Weights of a small mixture-of-experts language model, trained from scratch on English Wikipedia.
Size: 12 layers, vocabulary 32768.
Experts: 48 experts in each of 6 layers, 192 SwiGLU neurons an expert, 2 picks a token, a softmax router.
Below are experts of layer 5 (counted from 0) of a mixture-of-experts language model. Rows are named router (the router's row for the expert), gate (a neuron's input weights, with its number), up (a neuron's input weights, with its number), down (a neuron's output weights, with its number) and show model dimensions 192-255. Each number is 128 + 32 x the weight over its row's rms, rounded and kept within 0 to 255. Numbers have three digits each.
Before each expert's rows: "gets" lists some tokens that make up at least twice as much of what it gets as of all text; "comes before" lists some tokens at least twice as common just after its tokens as in all text. This comes from a sample of Wikipedia text that the model never trained on. Tokens count by the router's weight.

# expert 35
gets: "6", "4", "5", "7", "8", "3"
comes before: " |", "–", ";", ".", "%", "',"
router:089123143120103175132121184117131060156131100142142119110128142188041130140123144148106106143107185177196146096065114073157187099113125134208076091141137146177162098101137138098159076141131141
gate0:086147095141128139118127109092154117094192154065157092096115085159109120100063190107171133121101190127102101182112111090134098076131140157122100121200075163153109098135101159127125120111136146
up0:185145120110166113102073091158118118093125138091099080176092110122157127130155195063191173122149111096111118142086148118113132105104078111148147120135126110166194158123142108092120109116142191
down0:136127184154136122089151141122144108099072118119165120133083122128113156148149065174172081170142215126119171155156106071145143162084123110161158119173137058167171151103106150124117088172095111
gate1:100121121126166130195113115087073107092149137137129108193108149150113121135135136084140150181118107127107156159122132130133124042157132114141070132112128134106185126141137105152146140106224092
up1:135147106133131101094156097135159165086166163130150132104169127094184138133134134125143162033146183094102103131078173148120074155126145122130118119152127169169072078142052171176146133136155177
down1:149125124150088117175090131143122160150129050152138115094117154064119209031130118117156135120127170210162097081100180109203160089152129130149067119159073171175148136124187124123131122180085073
gate2:137155166133159080135108161169179154106160069107082089105080152154160116161108168111109164166137152083104162083110110110128143098129070095121150156140155122172145109110131135102154201111140190
up2:099096181115132121143126157230146129094118131129091201130097147166095138113096151171128133103109151081212164108111160145140128101139064104142144100088075104147098099127051131079163179122126113
down2:130118158124137116134145090162169037195143111127162127127107152122166145132061134083162147144100108117138158092063102192168154144131163131089163140088136125127124125139115156148177125155097161
gate3:155179169129128115113179097101121111149112104064114109078081102209100141164161139146138129139148124087111133121147111122155105127063092154140143152111133125076089106052124161140110171107104067
up3:168140219103176127129152096054110076132163105084106140064112075174133137205185119157143145129127050143131140097194119163121144168118153186095159129196123151156154168071113164116131137130116130
down3:096111119099154171159135148095143112098098157126135139115146156140187165084139136126172166110125111124135096104189171112104125134144126117123109140171116153160131159150164130086108158194137199
gate4:071105096147166115060106114141085093151101133134118113129159120180134108161159094127057151140115107133123092168125100156092127132124129076164159128128076132172118083120196152151069123110118113
up4:068139076165121128093107133129129129141106129116109134079090145140101179160091104132100153116145094159164113170148122153103110125119131112134110085112062137192126072132113159147070100117134145
down4:188155093093133114126189147088160138125053080179105202130096128115137154123112134166141068108120142135115156196140145131175155135162130141127131147108131081118142120134099077152148124085105140
gate5:089134124143148119132112079163170134167159156148076168133129119157085087113101097119091094130114099162138122133162090097178118149172151113211088157193179137110105079132118162140172153161124135
up5:098142152131187124125139092155142113135169132168099186107166102167078105092150085140114089106094139166144107140124136102139108166201133169200086152194194156100139118094097171141156089146122119
down5:079141160186137143169132115122116151177137097068128100123162051087123175203054053134150112085137165139110154126154143056095136149100099141159134168110145130118154157096185098075147129153130152
gate6:133111106150144132074113074176179124053123147103101090179069092156111121151129095158110181121149084154134156072099097156111145160122184150142138153102152175118142138123101097096133058124071143
up6:091097165132124134155075134076085152181111102142123144090132123096142143126122147062141120128169079182190133096146144031111146181119091159142134124144145127175089114140157107124110139124116152
down6:151123148167148104096135072179186107113103153111146113135100096119108155063164123122123093134150124077151146121102105100111101126076188149115117130131127152106196153187169118148172103080148091
gate7:148189104118184108138133060084175137127095128071130174110182095127078100131090145107100150065141110161081067106133088121115201163089144157092145069168179139190130133111185142144146078177130158
up7:140150094112149084154124090056081111109131135060122164082144063068123141118060142099108137058103122165080121125132068080100125081106114126104112069171116134169160047096161128139140110156147135
down7:126197071135163158120138133100105084118116122110107098111136137113184130093203120099193116143112162116152103149154134141080165134135078089074156130136132131082132118195148163135114105106105085
gate8:098187139113132163115117105203120123149151133125168138173103079091133180148126142147114192081163108160148093139097135083045112190070132151078072131126105096170114115099171098106131090099143125
up8:106201178126133191093122117172100094151176131116164120172076081099150183149114130152137207069118115131138075104119123109091112183081158146052085126102132100147127110070162116128132088067125143
down8:229101096140134170166137120117129117097084166084082095137125140183156128147134127092168171077070170121104128157139180176154143166086111092115170153141168111138113156086129109108136128166150142
gate9:166151107152156070189092178121123106165188115101155095137168073201060080145141118129134157133109184141131081129132089086104084117123134178160124098140111158145113149168120078104175092129138098
up9:151137120163100113179102186090089092156164131089142102127154102159111098115173059111121115109136165151108095154123119093110097117120145144109114113152125126166142152184114094093176068144088093
down9:163145095141163128059117207207123089140158068185119148114125099133134076146144131207101174114136167092134108118169122133136090097151114083138151084150122183165143178141110169163085158137125135

# expert 32
gets: " of", " in", " is", ":", " a", " to"
comes before: " the", ":", " by", " a", " in", "-"
router:188112077133138063102134179117094146103097183144108130103141178135148126075092128097142138120199164096078090115103165184083113092089139089123142169127150184122153089194128076119091108087158146
gate0:111166107152113101134141134174119110182154148227169143121142154148140169135102094103161143147071081125124114126131140119166085130091088150130166055136105136064067114110175160044087126148082096
up0:059104095102157140123145136174115100149158129156180104157070178188125143112096149098187165110108081149191133123119141083141160142123123095129132055104088140105095107163059144085091083106072103
down0:114100164133150119099103119090132099105111084123115093099067164148209125142145199146134112093147081159111112143161166150124124113151192096135088117171135098111141115138125086071131130181061071
gate1:154096138088155101112102132134098171085122056095136100117105071167122059101118110044122106116101145110117141110146096167153152111078119064132144108119036081181131203081152082155140162118023142
up1:071155138140164156177163114154135051137107176123157170104156137142175152199139097173120118141155131185150130211102115124082087136156116182128077123128195145114176115157094141083141093127207075
down1:116071085153120131075087108142091157115064094128136153176179151181144196124151123112164100105132121185161096145137140094077168120087173116077128072103105155156164183112136078152138093179138131
gate2:120126067125123135103137111134154165098174100107094080072118063111142159105165138097074183091120097096112104152057127160106097117115097144081096111082109159101195153125176140137141148181166092
up2:133100107121104172119129125134141127152186148097112114135126112160108169107142134167094167186138164107122188136121146087067142134155150155110138055137175133081114130099187164051115114103086101
down2:103112105104128136113125140144175123087128147202190162142107160160100173151133150099147082118136144083063144093112165196151132168166121114103181102174133159151160094169117152112173151107107088
gate3:147089099177163055114108138194108166162109149096131152137171135118144125131127143124032114176113125140123151086090128121133112105114131110161133095105149104071102092116176109095137115088136072
up3:143126123143154055121125147181146148138089105065114175135122155099092147145108120118164123183096124092074140145087107125127133119084175101164150107106131087070146122131136112111095101138154134
down3:144115145134154079115074148152148143133186166115115191149109143187190110087112112092155115119118092175128112188106145136111120154107118144135134095107107140115101124123151091060093126128118103
gate4:097069057147084156158153121146128124144125156142063095166180106073127080130092111115095098154096145131119102085076102131124145141100140113106101194104120110161214132097109155184091132158084135
up4:155152110154164149099120156128176100100156149142208138140089144128136181163156161126149145104152186168120163145136092029187166194133105108118099135173170137177109175180151146134147106113195100
down4:095121142127159111155098108097088193145113096090109138117113172102106174107135122168116104124156131083057092071169151110167130150154166134081153149055166112148133141154162095150120179132145093
gate5:149126122135170183130138187079114152134137168070158150067138129155122130121073098165093156125128182137191095139071160138115105149139094120148101121095127190137152120117149126179071097079030103
up5:108095135100066061135190114146177091095203073114101122156141124174108138126134128119137128119184175102089180118178138119147172140070144131130166113068140087162119107147136150118113128139150148
down5:115116134100164129172156121077156111158130165042182113189107151166122144118117143124100102103138105129127147158146053092184165100119131180080087105139115120154128121112102204180053113077093201
gate6:192141089140115137124146135127121083093156103139121116090089104098091093097161152132187138148091118134131122196225088162189100130134127132116097123119118186094111147103149159144185157146149102
up6:150153106105118141106143160096138091085138134139064104062105115119119066053142168146142120117131147087079079178218081140168084115157142156130094143126127113109114131079184181141160140110100105
down6:157131129132128153154142181040155141128184134204155149117083104143164156091111197131154160132077162083106175158147082168137124152145089154126144156121139158123164165114162191119140114104111121
gate7:101127127151150106189123130089176062083108127121122129125095147181147172124140126184094084139112142110165172222155088199130185124202112123176156109176177178133115144146160149126136176114127130
up7:131198130117089151180160080098154132120119141086084169207071095112132144141142130162142152075159116093188112107097098128120179110190145115102151096112142136066106159183188103130150137137122147
down7:130136116109146138079124063131155108161158175175100106075113160122120093131105150070131145116052135164123177007101131175139114132134119143070137088123106175107158063091121152100126203132150175
gate8:117126092114158142173092091158110139195153126147078102142070157164129119189104097118116173083082120139170124134112185219127113101194145072137145149147130127114157086167110156124129193157125111
up8:113074088130129162147105088150127132197141156146111077132085124147123138142133069115098185090089144121173120144149178190159100110204125072147129129139125117100127094188096152107110139186120123
down8:145115102166090132101119048178148135093130154112190111157122126079120145098245082172150164146189117096176072151145110137115163159095115114142193154098114129173087187117110086142142103178068157
gate9:186084167121140150162116133115109187120137163134177129120050113062179114114117120063111172083092178157116120091097171064133160126142078127140136163095158157153080129093099153085203072121094143
up9:068110060123134104134143105182153107131137092130104122144178136187120123068199068157157103151177044111157183103172083181113076112153141130122109067150095078129139135120136083124048115120197128
down9:068132139088158211095126157137076111193090189170086121166115102118065232078132173125074063112120143171123126085153131136144155091129082190170138080116084146159115121104100136068086102120113148

# expert 16
gets: "0", "5", "6", "4", "7", "8"
comes before: " |", "%", "0", ")", "5", "7"
router:136142164093166095129182101123185107134093137083015090150161151186058122135087088120113128148077097112189159147072072080091161093096105169161105103164137086152116132093120116088113170151077069
gate0:170118082124114160156125122133099171122155170159158139126167138133167128140121110081198105153146066117166195143169154079079155164077171149075148128117067141113155152127089125144124122146133082
up0:146128111081131154128168133154159128158149147124091126086156167099123106132130102110105127140146081165139116170190146062109165112140145147131146102133112120134175067114076100097149163173176143
down0:067090134110100138111095111127136073153121101134128097090134162114099160176129155193115113142144140098078111145132153135104149071129111155161142157128167168161142111169136092123121148124136110
gate1:145123211144151143092115105152114117052092134146122141109082144173184096086114161098119122114182145136112110126150114127142084134131145131130077146110148114138116113059125114153105132086142112
up1:124169119096133096086078168129098140055124148130136105167100075160142113081109167098123118174135143175122142130118114131110094179108109093126049162173114126123195127104163092203120145102151139
down1:143081148172115095093134114110110146127155112113096084141111117095159157121070062109109151123093155128117100100100196110117125151159169097084125149200141138149126109110116174216117123133159121
gate2:124088118110166153166113074100163147070106096103084086129147114149091148132116145123112154096132153103168169203063140159153108199145119079134094144109124116173200098165164122107167132081080101
up2:132113078131099163163161085143142128078117152135134153126123105131092132150139155078110106150121163113176181223141116148121139140101168126122080180095156108200181039132167132109177115081122108
down2:063128127095137161117130060170079098207116168062106146066165162114121097093087158068119109128133088202163118113126140124134169108131118113099091116142138146133143128065125144110091151160099136
gate3:145147170117169092132120091127100092108118113164088132094115180228160092148137076123154175118108179133171123102149073075193094096132116130127137161130144137107146127114115140121133117169111156
up3:130128153176142155093127135158094102134108110159104105121116124167156126142072119130125147136099132141118129093170101103125116093184182105095134153157118125066121119086131156089113124150120152
down3:076112149139125157079150197162165099092178097091156164146132160057132112116125088121125203139142102083116097114114137129112160136136087087114146138140124083149127152163134132126131083077154147
gate4:104123138046153095047124058152131160101110118118118150165123111105103114095136133147116116108180131161104104134163170086188119162137014062102122130193144115129154117126143128089102148116181125
up4:092133136104148113045110068137132156078113127111146054085145132092096128097154164132116115109098126135112127126136134109156167109140016102123100124171121109176166118146133093133171109159161098
down4:124089106092076102111079114127129125110153176086122141109099166101150100132121130136123108144065134123141242103110102159100170140122143102048163169146111131118178149122082142161101126146121125
gate5:171156111129175076151146130178130108169132125132167132138141118108098174149146155130161159168142116140155125182135168093089144150090142125164087130140120079137089157165166179129094104067136161
up5:112151094134122063132126168133147102174123106112138163162095128137100116145079141157132172165128129093130120185142144101102148146133142135129110135157102101146118134159139182161126119091111131
down5:132071169136064053203185118141112087138170150127095143154160081141147174145045166074108129121104154154116066089206107201153111091091113134118121154144127171098089138124161136124120170094063120
gate6:109148103092172170100095120124167131107139150060096106127180118108187110084104104091135135123162147173104124091126137081113105135134132059088108114163196139132135132000147129074077072173157191
up6:113139135110178189103112133108160119116109110051080097127153125097192126098089098128130121118150124136096153115129145101143095135130138060134118146133137134118113123013150136087092076183159243
down6:097108106094153185148109127127152083109095100135086136111114100113150158118136124125104134150138143107126129087079150180085123037122110092118207157073173156124106123117086100142112131148088147
gate7:076093102158053120135147131185161079106143128126089113107120166119107116120144066141127125167047094085094186074083156162063155158073123077137087125119097113121097080151129149084122069161123147
up7:097181086155103154122133099091085137162101157100152172164144138110152113064162131097093178115086198058115111136110095065119127124187148144154107132139129102093116137116166107122092137172100115
down7:120116091139177171096178096090123121168072136092108081128063117127133096181136069138157144121085120145136114174109092157089138227174153160219117111180112050112113149152105115196087114153092141
gate8:116149098082174099109180078086173075125090122150185213119154171134152121140128128125144121146160160115155096089174073196094195135133111133170123182133070134117112042136093103138134127114141107
up8:126141135115087085164122129147003128108168122117090158114104180100181137109107099108091159100166134144173116176110154100177122088108080099088152143198132101082151179157102133133124127183151199
down8:148071102131146106129073108103094129103121130130059090150122164127150087088124131105141092135089121187083133056083126170084146121101170097089104076060137115102121136157130131120110128130098077
gate9:136126161099207124137147108102101125153144132138075150136109147125124114153094100107150120139127096108113127200087142136224146136133161114125126085138131194163081121140136120133095159145155098
up9:116120107093191123152109115108113109150100134136081153135139201107135128118079110120157129153144114121127099172091147155204123131080145102146104094118108179181070162133137155112073162113164108
down9:104145165141198160103056160098163139120151132125160117036112097177119130114110158104121096162109130076087127095156113101133108125124134144206095174089116160105116064123141117117159148094160106

# expert 42
gets: " was", " is", " as", " were", " are", " be"
comes before: " a", " an", " the", " not", " also", " be"
router:072177087124171093091117093080098143119114145169127207089130166132110157105105119126117125065190140165137102121117153119117135125091140127118154170082189192098166127150138096140112095173081136
gate0:162149109143083096221131113132159108075146195155150094126147123159123182078171203075134109134107179090087108076090098160094167162051143161133132153114122125134133062105166136101090065184110117
up0:134153090153168135157113116109153095104153177156182116106092109151124130131143170122147142134067138060151124110132067110108154151077163142155073141129125106168146091099178131099100083164135109
down0:211153098132131140141159117155111114142151129087120141183195194114124152109156121132139144163151148138119169106155052137094102112126140075146119150148158103105138186149162119130137129105114109
gate1:153110192107108054192118115128097170190216168115086154131117187152116114145131123165128105087166077075142127133128164171121117135077139109090138105117077147153057103204162146170132173148153133
up1:209074084131150175120145113135164153109107085133175127154120104143152165089124145143138099203164145134111091132119099070160080155152102130045114181129123086089100150086130176129132091112113175
down1:099125113139127096148105148108127184213164151072106083135138127100202159164198120105160138125161143102165090193122137128101088152132144121132190153124127128126185131133178108095143114145120135
gate2:137154178103100123151075127220134129195142138120138118126116127147163136091143140160155104130117174159118145145120101209128096138102117056185108175075096165139142234180178154128165081160106137
up2:102132177096084089105106090176098136212135164122140133134093103115167156082151128123151139137137154185139145165134123139107094135136094076213070188122134173201112145148147129137119115133113152
down2:083080103143140096154130132155123128162086106145079101144149103167114164121172052093036131165153126134135128114180111125151122182128120155127123212152184092171053103149148123067115118100144065
gate3:149175124143153182122120149088132118144116124158171117155112106110135092107138116018061171108153111149087069143163109130119153158090130097108149125068104211095137104133156150093115052123166151
up3:117182088157157109139145097114115131132126128164135128141146078144132110119146082102060148117106111152109059146122142084182123135097083109116155102117070170086124135124103183085163089103139222
down3:111073158098139161085149089137143086098155132102142139141089122098085099144094115196117133144152142070071110143110040132130167113131062120171110138080146155140060172172104098152150198129125134
gate4:142139149164089152030092161132147118108094126111197152181080138111114109114091093141131129133184126129127062124127109118037150098167127132169084122124152088081119169192149125113125084127098162
up4:153089113069153142152164126093117126121113096105084105075161171105150092169138141149124103117104103123147156125132110120179110123091143091054166100149131149158127160106134198179137166081192146
down4:109103142148045131170111108135143119151111119136127210110117121082069125128084136085145153197101128166068108075126155139124150125188176095178084100132196163145070125081123115156135133133108129
gate5:114074141147104078116113139143083128160167136196063135125092141125133150118127123133135121109058131090118155087115166174134137088075095172164173137115090124066115168160169105105130098111160119
up5:103121127160064085148070116133074119135161127197070099133097112096139131091108093162159118115100101090161160096127150174125156099084109162151156137139070101076119166146181103117105125163153140
down5:119156155101114150196090127197053104055140133072104091075105182142064040128068122166135141153141106101120111126143127158096098195144147089157112118139143109128169106091122155101142106181094150
gate6:111184148123164180119179080124166093102110037107125158133170148090083139218148135114083139149195134103086144169115133071123190174111092141136107094114172083138072118146162127154143160111143162
up6:130101117104115119138152205146094147155134204135103100136133112139178089090108146115137110138097109125155124088115106178105074065139152093086138187123090165135215132076098106124130137099131148
down6:116181122137131201085094184113161129112158128115164107120159141147153099091122136113142130151184162201102105193134108119121118154137111126099183103074112142133136117160181123112165131071091109
gate7:089091179076090142142063150077077081129149101138074087100104076139153144125132176113062193125130114116150123149093154031162110128127144135103169123133192093061125085124174100131131102109116133
up7:187173134166178133116195124140156117190086140138139128176134136071121113153125133096120050169214125168119131122135044132127099085201140097125150083119113193124140131189089167119090134154095156
down7:149116108131132096124110113157150075136104161138135091164179136110125070120148088157137090113233146132140213130128102090084150100134111084146126121120094143013122195154158174138109105173087127
gate8:101125186111117185119118062098130138156140177136065122105110143046152117138111133140076102126144133177160133111139082124175132094162119088124118110187187108149079126136117181132135147156129141
up8:098116180117136175128124122105131145148127186176119117077116175067183085146093122125113138108143119140144180118124109126161166105093119087123132147178115153146101105111149174200089158196173113
down8:125136141087079107144128152109123164079169105159114106138150131141057114135130116096153150138058168145117080150131149131140099080162092105174113100133127086174194159116144161185082119107158211
gate9:138152170072151153137125145143112089111084153155074119188134146105136150115115137055134192131168097147082089080105124113136057113175154183100123149133133151128087123127131127104081196160077144
up9:137108113108109136163175138119143146178164176124142119097181143191124100144108116147112120093135073140169173179125125131115137118130059114125118111194093146105134152119110103094185129128175080
down9:154150142111186141139131123138107121067096163111085163141166145149151105107116148142130063152140197112150119113123165120131157129091157175103114090152113113145117097107106159079124158130166146

# expert 3
gets: "9", "0", "–", "8", "1", "7"
comes before: "1", "0", "2", "9", "8", "7"
router:137148162178051100171127121092167065122133109154123169091126138151125149161141153109177172123157097170124123120129088165104094086111189076166105038078158132176080099115097116185140156133149123
gate0:123142076119108065097132161103093087106073076115081150078168120157134136172126116097118079055108119107119156127075133110136130153118119109138121123112124112066110152172131136147125168139143088
up0:128120144128187094119109109147152128141183138131158095145063119106123132103101184142168155192123118170152168108144111120160105101122106132074135185216109124209186152077127131104186081171128146
down0:193130104149193080162148117106098141161115074200101101126189139085044120075114132122149145107110059137135193145056061143117141120084167176162162154130174134145111141111132137021126150124109187
gate1:055113146127179081096081164171130126126124156121145130115128130137191116077125101158124130135112158156121169154180161128168147137109118097125104081141148081087143137165146142143144131074104115
up1:168126194178074121125169116072104146162137146164119142131154120110111155175142122114149145140164141107132091115078081106081103142132074156125093191145089127156082080130049131149128139140154149
down1:136131115100170136143125122166134136128117155176143121160167204156108107203141102158095129099148065133116138127133099122146135091087168143181166070194101101138091082106151146159123085122085111
gate2:122119105132078083153139109122107163156160145081097112192053158157075129151119153216104140134061123142074138104095116135149116136109091177124142155121115129100177135151140095077130138162143160
up2:071132123148051106126110115097118158144147104132105080120095188195122111143155057117091147124139081182096105144137119171091103117115104203129130177092066102116148102145141171115160163131127115
down2:095147128098088094126125094119080045138181086137121109128172093117066159135126104145123133173078114169080109043130086101130151124101181127135065136097163121140159105114083145099126129153156119
gate3:141068100126165168116117097125086125160113160090159156123118159126086136114123059161090175115139157127120150138133157092142139129138108147116095101168109188136101121146150149135131141161116146
up3:107207158173107086157126134148114085107223120093096118166144152142124058121127172125119056158091143155091094119107173190116097139091147120144131107154100122133188113101060196123122124114133168
down3:114131132149159130145084103154077168136192102092153119144100186170120148127147121140106131157109117163112121114192115101068112089077103126103093142116108149172059112190131150132170109094139162
gate4:177098198147096122137109106156149117090131122144120189117111138087122150164124107126126075125075091119104138120153171121124173113123056162044074183088084118086091177152112171122132112164121157
up4:129117044124134141116130115070104163147163130148154075131186160175088070127139116110147121119175189132187102127151101134124085097123121139163158105147156121104170110119123041076117099118144141
down4:133157178117164161122102127162093155105116110145123217074141151125147130135086094155110140130105149174123107127115085169114146118128088125084145105158124094106124103093163074129131095157072088
gate5:166161105139142129081088149113152114147172159094129115134125152114092181114085118148120162116119097092097153141108145148164152183196138137092103159190115036199149161118172091115080189161154100
up5:184181160158125100065128140083181125128202175066145109121146127111125163098104122123125162143140108110097163144134132134160128198226166126092092125186139063188131174118137107124086210136136123
down5:096083093124160135196117109111117148130061052122062113090130101171162135155123147097139076146136089198130178114064141147134181134091120109130134133173151123099136133083072101195147143162188191
gate6:127129128114091108101134111163133099153122058088130113108156094080111197123138101135164152094156067131124172099102100148116125199157156070133173156167081114143131177176141086132122132129123092
up6:147148111107114113119124087167181074165100088065165099136180080091090163087144128111156169100156117144145158085071119151127094165155125057119182213140070136127098194134163067142139156121125094
down6:138199163124100137086151093153124079196126192101139113075152071151141114119118124163179166169165171095105128135105138153147158130137136038074128173124153150153140129058104104121123136172118084
gate7:132134110132156112143093102090091106088137130134150136177166115174132152136133154156157112092197127150124177186126094154079088156124144110107194109127192065137148154130169146176136081095103115
up7:090124127137109129111142138151127141103123140117089142093096123068133111151131125131100187176041135111173053079078142100152168101125133140175100134159072149129102136102101090091113175141126132
down7:099164112118116135131154089141123182129115147083123157130162086137116137091184062177134102088093142088115098122099098155140134233142127116086146147151100077127118096136145124090132120144097169
gate8:072069142158172096096123138124129110134115163049139114107089127123142112095139157124123102087175162092079108113076144183139086173128077154139145089121161118097120060169135136089095128145090158
up8:140158146092138142118140122079107145141137175191105131112162195161158111143166100158152143149107100157142057161190135136154124082169119143095093173094088167119112122117121146213121114105104124
down8:120108120152153117125093112140114133104132141131134149183119121130105175104105185133089171080157097105111118119176146151081128147143094109141117162178153128100077148128159099112140131120100154
gate9:186154176118177159136179162137166113100160110142114081127201151100115151105160094146161117143163109168122139166150136175191104038121143094107167088111090115126145153105078076131140132075134106
up9:111105172112156166139193063101138122110098146068176138145139150069071118140098077131100099163127143204171158128117136084141151149101098129134058104122111104083105154134066120157142131123127162
down9:177183124140065206139124135105144074137160075098117155091105136134183120151130188100106110132108160077139128103094070120106150175054131142139174113116119157139145146100144176154161135147113091

# expert 43
gets: " had", " has", " have", " was", " he", " who"
comes before: " been", " a", " was", " to", " in", " also"
router:053155108146183079122099121148106100182141198156190145120088118108113171090110129151108106133143154171188083126116098100164184128137129118171147128121150190106129171183195095180104136116143128
gate0:126145105102198066102085161131141080175122074159153118106094105135089156109140151120166134103174095091095165117130152164154067108173099132102083111106188176142115108104142140100090157124157147
up0:151098165163111204161167111097099151113147178121115146138164151114151104147128122148085127146141158174145098140139126109116163141098163113126162123109057114137170169125112157143166135075086091
down0:119098186099132109149140125161156161090081142134121136116122125149044104133165121128090086152162132047112110102142076104191126065131130147163119142112192153088083154142119148122173089152192202
gate1:096121107123093091094143126075165123092132118147145149141105089116079102138127144094147106101196058114190096099125033144077150181127116107131106221167111086135136031144194069103096167117162088
up1:107116113146102106165113140129111160118121192130066114130131144121176155090142115116146132146105121137097181107139174126166207103114139147154114159099140133126115190119083200124105148161114124
down1:170119102152087105119084174095100135126117149116112138150066105114172132119160127116117181140130168147162142097077117131100179130162129172159140079125100111130158128148185131138123129151086063
gate2:127129125161154118073113122113171067160116175113149122145140089137112099086092150107134113238092167161185084142155151115178122087104133155127096137123117073173179202114099092164146115193140123
up2:136145146133159094060167166090163069155115163094162159118139077177132104118125138123107119207086150123170110121128160114176102083133153142116072147103116060133157199130116136125153097173154145
down2:194120138129173154166120109147120110126093148115204076141130114119133087091120151106121151114167180150161139102135155124135062143097114153150123147187136134112110110128173180079144173112124082
gate3:112179040103171139154132156112095157100184151140138149182130119130108092106107107015108135157149109129187137152082155119086161128155147138107155121129158161130063090121104123093118136188156158
up3:152164077151156130176117145125051145145100112151079147146090081148171119069119117127152080058173115123198128140099134093146151103143153130094143133105077138117048147088117067144145117136106150
down3:134161093121080114071105107123086101163120090119139165152191125170172128131158174161113150134102104127090100141202113108138160068103116179075102107117107198135146159164134114172154119123177115
gate4:122122124142138202123136167124069155091135143135115115081128156171070065161099062217124122091173164184159132102109133116159134111094152148139135163111121169135148157042126137118138103157139145
up4:046116096120140112115115107133064110133110124119137161126109169134122141167132131153159102139138153160167169149067107163082144107156108156136139119118077052174143153159131144140135142153084129
down4:120116058132104148101118149149114138119145126119100130124068103161133180137106070153114183101105121136105133145122109112140155141173174116142136110076157131090153127151061133163131087157099105
gate5:081102083189115103137110141158118143119144197115174178119127143105115170165111174092118137087127157121180184106098176185118110106118131120125191082125083061088092139158181171139090099118143156
up5:168151174050137150129123133126098080120106113116113094142127084156143101115186082129131130183119076108025071161176142101135162195147102136137112153100100136144153125000104113150150175126107119
down5:070115182126102082053180157116087131135101122114158143177150155137187171116205111057133103078172164130139163114168136109144126134101143151164174111084060134110107088173145101150176146161149144
gate6:071109098123184136073112009141162151145123125111132175167072161107066110148111132119146093174144147138127127144090129093102153096127117130113179100144102089143152115142181138102161122154140127
up6:177128138120080106201162238117069083057136089168079099116176103118169149132143135154150134121143105129131118086199159151158109168117115125125080138128157158110102146083086092144089154090089136
down6:078049160133149161094166099124139083068080141165129146118065175125150088121137157066161174168145128132093121113126130150138122092115064148190128088144190171139164099146127139140191135150130126
gate7:067102114137149145152167085179124118108098066083178146143116124148154147115057135094119117119096134135145107090114141148102140105109084143173118160152138128106114121123177141097159122126093082
up7:176146154098134156092110197033181113163176175143099096120132126153153082127189122121136159104158138102076113154147100126136151154156150114090148106086138108107108124131081139137104079129188169
down7:170186112092115147104183113153073101047104039147178189168144174113147083164166099146139104166079155132203110216154204134122138139101108107116101137165104116136081116176160127102119098125123119
gate8:133127159103187171069129091072146135146138138117101115140119102164182154079105167098136126164080188116186168142071076066196149054102111128112155083167105117119078105142131084149170128144163103
up8:132154080176126079152145136088085165154125118098144127138162187087147117073142113138089202141141128098080135140161148089121203208123109109168090086145135151142137132084039156145209114133116135
down8:096108123140106193179143151082085127175061169130175099123083093093136203111144115064101149118103164100178123093176131134125134107081098132127115115139115186127113165147089116116075133136177096
gate9:177128077122166088184109125155155132049128176124133174131128170100156138100094145171150089134156127118153116107130115127183137125129144140114085078172124096141100168091137148168098097158138130
up9:126114178143086186104145142112130124191125120089146099092094123137091128092160108094110118110074161093146145142122099144114140131134092093130162156120060121101120127148129126099155158127083110
down9:100129070148128152116096131149148078154121127190127133127069139139080105094082154159140163132126130117144099125121156148102093107123130104159151119119106128112153130066105130148111115086133105